Experts of a small language model.
Size: 12 layers, width 384, vocabulary 32768.
Experts: 32 SwiGLU neurons an expert, 8 picks a token, a shared expert of 128 neurons.
Training: a variant of Adam for the experts, 347M tokens.
Below are experts of layer 4 (counted from 0) of a mixture-of-experts language model. Rows are named router (the router's row for the expert), down (a neuron's output weights, with its number) and show model dimensions 48-95. Each number is 500 + 25 x the weight over its row's rms, rounded and kept within 0 to 999. Numbers have three digits each.
After each expert's rows: "raises" lists some tokens whose logits its average output raises strongly, later layers aside. This comes from a sample of Wikipedia text that the model never trained on.

# expert 37
router:501547511515508490464484473449508522507491515525484533533492514521524497479516499528459495512468508505515484486493517481515454502506472480470461
down0:487494496531514517536521495556518505532513507529549508500463456460487498526446466513473514486460494526499484527490535491478557527500522505510455
down1:485468456522448486493516509458452493523498532515511486509505486491506504471488535498478516492473513469512514522530524515461485520530501490529511
down2:493492525521504518544463462475518517487553525535491508514523502499497484479469521525526520527471510504492495518482509483503538522510511436467504
down3:510497485524494462484530489504515499491502477510571518530518478503520473527540528524499515543476513502487487450506520518522524501499525492506505
down4:515525488559503481497551487485514504486508503567530486488524469520499479471503466545488547530485470501489551527531473520505503521477528451454470
down5:492518486510521563516501499482534537487506555572492515505509503497506498452460490517494482555474507491513494498503559494519521488529507442507502
down6:492521460502479512492513540526493503521477472453515530471454467459518506505534504492517466501496506458515468469521529496500528456447501533491522
down7:491458492530473558516504500495493521493481519487464523451478516494472494497504491482463516501513495497492499490468516511515505504497559474494521
down8:483491522524512485466494537525503465483463499488518511514488488572555515496495445541492450521508496466518498489542478492501510504473477507522485
down9:452529479490486477517436436496505462512480537476513503530480523511497489473479505456492511494531480492450519510493496490515496521499484506475520
down10:526502453479512505491508488481516532513523482520469465477505489517514512467478510471496481487483567525479460486489458470492498527551545525488522
down11:516554479491512475514527518485488532458477508474458528529502515511510451496489528522463528485538490470481499530448553525483519529492517495518481
down12:526514511517497544519489471513493505527481525451450502516491472495493485442418476511477454483486501491502505459510475537457559518473513482510513
down13:471504515557508490505489487507516524516500506450511518485511512497507469484477457483514494486476486506513491483510509449520543536554494515432519
raises: " the", " a", " ", " an", " three"

# expert 2
router:524543514464522506477510496501496475490489511502510459477470510500523487537497504528496471473476539477528494487513502528529498509523570514541488
down0:486495478527510489522482519538494542527528474525487471439503479493513505545520538507511508496480476496466488527517491530464444521469548510492485
down1:477517491557497548534503515512517462484516483502535482468484510518450451471466539506472491522508466508548502533466494492524500515525500508508497
down2:489528514517513486496463500511489469538466509478497518506504486491505556482520485534491465474508541560526522491481480510479496482518462503498436
down3:482467479510512510539507426513498501486489468511519536537525525533489501530481501521488516512496529520505524513461482451547490474488494537483477
down4:551519488483533491507502511539495466463496490540522507483486493515473541504503503514504518506529466498469479518520545484513551524482519459520507
down5:521522507510528482509541537526488517450564473498525488486511474486514526536503525515504526495476482543512493494543485480512508505476523495544536
down6:459505512488497483526517515519480475505499489519473473526469469527518504512521526548503530512494473494491517494508533501480546532499502522510500
down7:485474483514507502498501487450520558517500518492530523547544499481466471497514495503501499487541480535466503470510490506479444458502491489531484
down8:487528479482499457462511510478516532497562498457524527487488517495481490506494508506552474484498512465523496516498506500511513519507510532481507
down9:482487485481513447482471500515482498518516496485498466538477532517513478462507474505516511492529469490482459479475475547534513438508541544505526
down10:532508529521546524498511526503505464498530526512525535548506502492521466458525458504460468450487513507520463523507522473471541514501466486472502
down11:438505489508484497478503438533531475486513507496540485517506455505502531535500491475488506500458502489511539482494458468492454505477509513517445
down12:481491524483501498497508470504490498554491491482502514488479503516508542477481490463545465454491481456472441498498517499512510467531549520514541
down13:532513553529508496514493459478494561540512523461513526471452495529485537473478487457473523490487513473512553508513497498500526561522510504470512
raises: "a", "ist", " places", "em"

# expert 42
router:503536474483492460487524450502439491485492515528495520542497480511499511489506495527511501493480469513502514525529472543495513514535567550525525
down0:513458544539492527509500479484466523493523480502482510557516494507517526475500508509490451537515518513499493532494532527495491521509506524509485
down1:475477504493485497499464528511496544521459519467511493480474538516505531533499522486515473536505506495538504471513506523505459461510524456491526
down2:533512531519500465458544499518477513492471494490524551474511493491498505481561523483528472498533490480538524475538446501517525539528519512453510
down3:486493484526497481479547462521515462445490504479487499522520510469467505502488520490559479493505489489507484486472489479478489501512512539504461
down4:504516474499494474489476457495488513486479500482441538531493486517495516501552513496511502458542489530494477520499501485483540508437496498499543
down5:521500521485529497516474493515486532530505527475493478495498529511569492508475498514474522513507544498554483470543431520462487529556487510489507
down6:523501489502489463488467511495462510491491473477481501467489509528478495502498522528519545485452548457507445473470544491508489522519531499530533
down7:503498520523489553498473518502508478473439536473512512489515507516547522456473464492499499536476492528480508493493503504476461475456461548535510
down8:494485472518498509517510462456431501524479481432498502508525450533489465523493560527483555503502513497518530487451472527528449487492495511482498
down9:446507499501527529505526508496507488528469472501441476507500496520493509494494479501511551549520508494478495486499518489531490450481541464507466
down10:506520484540504478447543463521494491535508513483475513509506560475467519483518461500524502445464532459519478506491487483521488500497476513529492
down11:528473499509547489529489507493497509460507522512515503533484497432528525496458523517469483490530502546465486516479455494524494530476556539506476
down12:474494468539500524552475507512486525528496485497500492477469529453493541519508531511455513486521489471491558495479489523497486502495558495530504
down13:525509449473540503521506493494476523554532494522451478517497530514507507489473531492522541492501489505549529496487500531489511531452544484512490
raises: "-", " in", ","

# expert 12
router:467534478539504483465504526498518515483460498509497536497545510512481533457553476499474472541486515540538524495513493505506486464488473460480532
down0:538543481499488497528529524485505524510540502551507485548524447495478520512480507435499556543502514496495487446508503487494498521479485491521502
down1:528502482470484516509515496514509499529541496472520463491518476508505494490488502526492449499464525523461517512500522498471517543467521483484519
down2:517494466517538504501532493533507526464518494523570457553558479482504477460487523507514510523498489512519494516523508530498556534490484499458484
down3:511538439511459528488537501491508464468480461454494507509468454506478497482487529531502551468500516485463512516470480537467534525474457479472477
down4:479523496460533521524516498515503504495463523498517491519470509540525534506503500533519499453496514514514482522467542480489531480545508551489531
down5:497538525515545488466513516498512523477481528463498469497500495502475487500504477509499525469487491465499496512502509527475520511541491561445489
down6:523495460491527458480504483533485493512503492479471432446519481479520482474508526528509483490478465510521497503490554514519522517518550484517503
down7:517451496540498546505501498484526493555521482498427512505474527506496486504520522526515538508510458509493507532496496523504461491499531532505506
down8:492499492472481510507485532515504479502479457475524518462525454461506503501478529512503450518499492498502501484495473521503513477480504474531503
down9:489444456472479503547480524549531553496467472519504501525519479529503524514477477471543490518504502509534478498521503499507509489489507490478507
down10:462479488486484503491499478514498474439526536468501508546482515486528470527465496497492504544509483509471527546523519510458504475471497525527475
down11:490482491489527514523496477508475523520525495473456501509465532508500530515489506495507534496557528526459487559488521530478492537555533485521487
down12:512525457501524509495528493545511418513485511480512489502534483530455503485482532534451524507507503508534515502498426534512490470470524506491506
down13:509515551508481494491457491518510506484480514511516508531520507510489516489482506486503469504488459508498510439470511490488478524512472494482534
raises: " they", " it", " its", " he", " she"

# expert 10
router:498478511492466491509510502514523451485483509480471485464515502507472493536475464508488484505488494536468493451518478507519529498487487485514495
down0:501463533501490522463518492502480522475507486527488498471480475508546491422508507542458471512524497528490482506479516493509486481433483491509502
down1:508483540494465545512481522511500521470536497508501465527506496490535474529516516499535506453489477539554435512503531465514501527514436462527491
down2:521486506506473516515534495488501503485482552489468491490504522483505459555482494549474476535515527454487486541494539514520460527497551519510463
down3:502483510466520499529510454465504504460478515497473498530479484467489487508509538481478536469526516447527535564473499477445521488467501543522497
down4:507572510483530484507544482468541506456461529458535477544482495530509508501517514558507521498486509492533492475494536464513512506518534539517524
down5:518479486509522518476503480514511482511469505553424549488513562496517448515488487490511511528491501532476512512466503529486550481495519491484493
down6:512470480509549491533498500519532527510508517486507505488506486496494526536533462536508502506530513519490522499497533536542515497495528490518546
down7:471490554492491525528513485519517467477469494481516502531522519510465508509515492529503494512433487513512520510508533462489506487485460502484502
down8:492527521496504515556503547517477483494491526474480492550473527506512517459514445478514500553468474506514464512605495508475460505508475472539529
down9:488491469481448520510501466480515494487478527513528497488485466486518493505490523469517518511538480531493500528512527472509533536513458485503450
down10:501494472507494449479500506535535489496462523472541477508476453481465500500502572505538450501493512505489491538553490518510500509469507474530503
down11:493522530505484526446530527510524452537547507546530518509474528460493520456479492495484463476482489467470510509515497502462509475534482541513551
down12:476481511520528534507469454478505503484553509472536520522505540528472509540537512480530512473493503472516492509501533511508464535511534490508472
down13:478503514454555492513490491466529472438514472552508497523490501476509517469464498481523498507487542507532520461480512515463508508504490482480495
raises: "our", "row", "oku", "uri", "ill", "ank"

# expert 16
router:552481451486495481497497502464497526482481493448508512486508473540489515467465480505481486459453497507486509472493512534448498535538539483507491
down0:502461482506538537489499522507460526545525536502471514503446512492486468514532504453510478528551551465499482501474496504487458503508499488477531
down1:477454501517477514476487467474483494487493522491553489500496530518510496482519544510511507523499465501498539494538510450567485528503496493496489
down2:519505502489538527524524495486508508509547510522489535503565484497516522486471549519523473514514484497502498490504488474500498497502474506497480
down3:496516516465486526538496522489489460491492493496509478456515511503506476531480482438510512511517504470523487485508482526499488503506489484496525
down4:473532459491501497504458533521537474478499520509484497475485501519543515452493555486518512506473490505479494507469492514502504490477501508493525
down5:481492456479521481510516499504536527496514441498542515480527461454517500513490476490485504497498486486478496505494505500518485510550519471510556
down6:511479498466473472486517491507533519459472499471465518507491485508437436504488483516516502517491570459522499528470487524445479484554536506535521
down7:504492508495484506525544518486512533546561518488508476531456518516500536501503500458511509435568494480477476520522554554493475505456493481491512
down8:479462502523475546489537501560509447468484531497494520508549500521570480446468561502483485509479492494494497524535471518500487520516523455494457
down9:515482466483465470488542536467519502508479533491552535515491493545575496497476494456505462501493510494506492508498511507534530486518517493504515
down10:481495522511495519484498470525485497508449502430492514497547519519444514521510489454527472502466507477475495488537525497488486543550513498448476
down11:502487529491476530470508478517492496478480502503436503485503536488473527457490460487507470508468539522507489499513448504556489527499546563466532
down12:485501503492528501462480507480479546505481496483511533503504500500491521525498472484502489496534475532495480484486463500487467493515524496521491
down13:527491523507487470516509502533500530475456510560437485472519497480458532490468501487469503498468522496461481474533477489486521497575527452470532
raises: "and", "anda", "ran", "ad"

# expert 33
router:522483463497465546523509517497478478490482482519554541487491490507513494495513484489486516470548515497484530492509550461469498501496493477500534
down0:533535501523471534524485462486481507525522534469501493470526469510463514482491478492525425505482531504500474439488497497480477475531483491441517
down1:495486534498504478449478502503488512536528540475486485495490471496532470496500498508521496469483558532525510523508494497515534512555516539519513
down2:512527506501516508450518526488488480500527531509502541486497492457499477436501487515510456500493499503512467499501523442522538521495487457557483
down3:540473503536518493526480485527511469483508483529530515502504523524495530548496480516497538497475519500471559513506509521447491513489517439494484
down4:476477490520485443528524465457570522503489515492521515475514505525520514483493480548498469457458510490454506495502517469501490492529507556521543
down5:473517508519479493519487511494498490535472471514542492471471477470508500482543503534512494540486482458542507496525500526510460503508488506496479
down6:486541494493415495492493478546508550443506490487539516460511459464523505489510483468512528447479537518500495503500533516481541515503492486513488
down7:523525520498514494527513499505485495475503487531538488475517488499471533507504538510481493497507519531478518503529527464483498516497461452503530
down8:447480495489451566475513523465487501419512550484505511503525490525492480487495480509490510484497488493499537470475495514509471521518503510517546
down9:478512504455442491496500480474535503509520485504494483532490530464476443480520488521500499540525528477530453475484495481525485514498457529478499
down10:490496468462479478510499476513506557532502477524497521495493489484507502507494542527532566521509512481503505442551460461478487483488477513513457
down11:494461516502505520516511500545523488515513465539490503504491470506523458489471491488450510544505548514468524478472509519473501520509485489462498
down12:491478538492470508517481531478454477516517487482489550492505477509495520460463528498490522511481500517497484507480479551458455501463523447488467
down13:517457476479455530470485471481506511493498474512475499475468466531486523500517453513511531532483550491496501507486576538481515517440482543515505
raises: ",", " (", " for", " on", " in", " with"

# expert 5
router:483499497477494521496509467475536511527479500489466488500503533499456510510476487515442500502554497529528520467495469510519496522498503465533526
down0:521484449534523531476472479532481490501493473472573465459497473498499526503514486535489492493477469490519492507522480482467514467508486505537470
down1:520537520473524475513486491521518515470562522493490518534518518467517472574479470523514514522486502470491474529492477494521474532476530475474512
down2:449490480533516505509477494496463513476499558508504509484485514509541496470486487487511532486488502463491520470471509508535536511533501528459493
down3:525532472480504523521500537461570487458492499462473518480511527499480459520485479514490531482563507507478477486447495566450515518476496488506504
down4:499496505477466519516477510482482490487499523509486530507482537473491513465544484496478518493542466468504521477523500500493522480485520515495466
down5:470506525544525491501520514478500524496504512512465525484517480513541503470516511477458481518489529461499511407514480486507473496552477477594537
down6:493512524497548504461489468529553504508521510521478526483510521533424486528469481487477479494487546457508470485527472473506481518460482483503472
down7:512490529525529535543439498524503491490481544487489476546512492495484511505438542499490492494494482490476487454477516487459477450499490499497477
down8:497487479485489468503484512521479511520542471542532484483498520487484509523560513512486552487498493497487506511482511479486519513507463474493502
down9:515491493495528452512512449484545495502501518454488529526540502462546541491509514483502480531525464483515521499478489492509539524513498498519500
down10:457466451502548513494488515507500475440536513536489501479505497468531456465466498504508517495491513468526533505517513479529550498516502514457489
down11:494514500496480480484494517499474545496472568489472524474510492516471512520494513520471539506509495509515481477490529494469500558489514490510535
down12:530526464485462457488516510486482475515482559514455508494479508523520521504461505462491503473540523504490511506509503513518516510506474520496516
down13:521468475486425479539515485564460505513496513494465500480516511526512496485467502491495507497523528491512486490499508497443531487534513524516496
raises: "in", "ud", "ul", "ar", "up", "ur"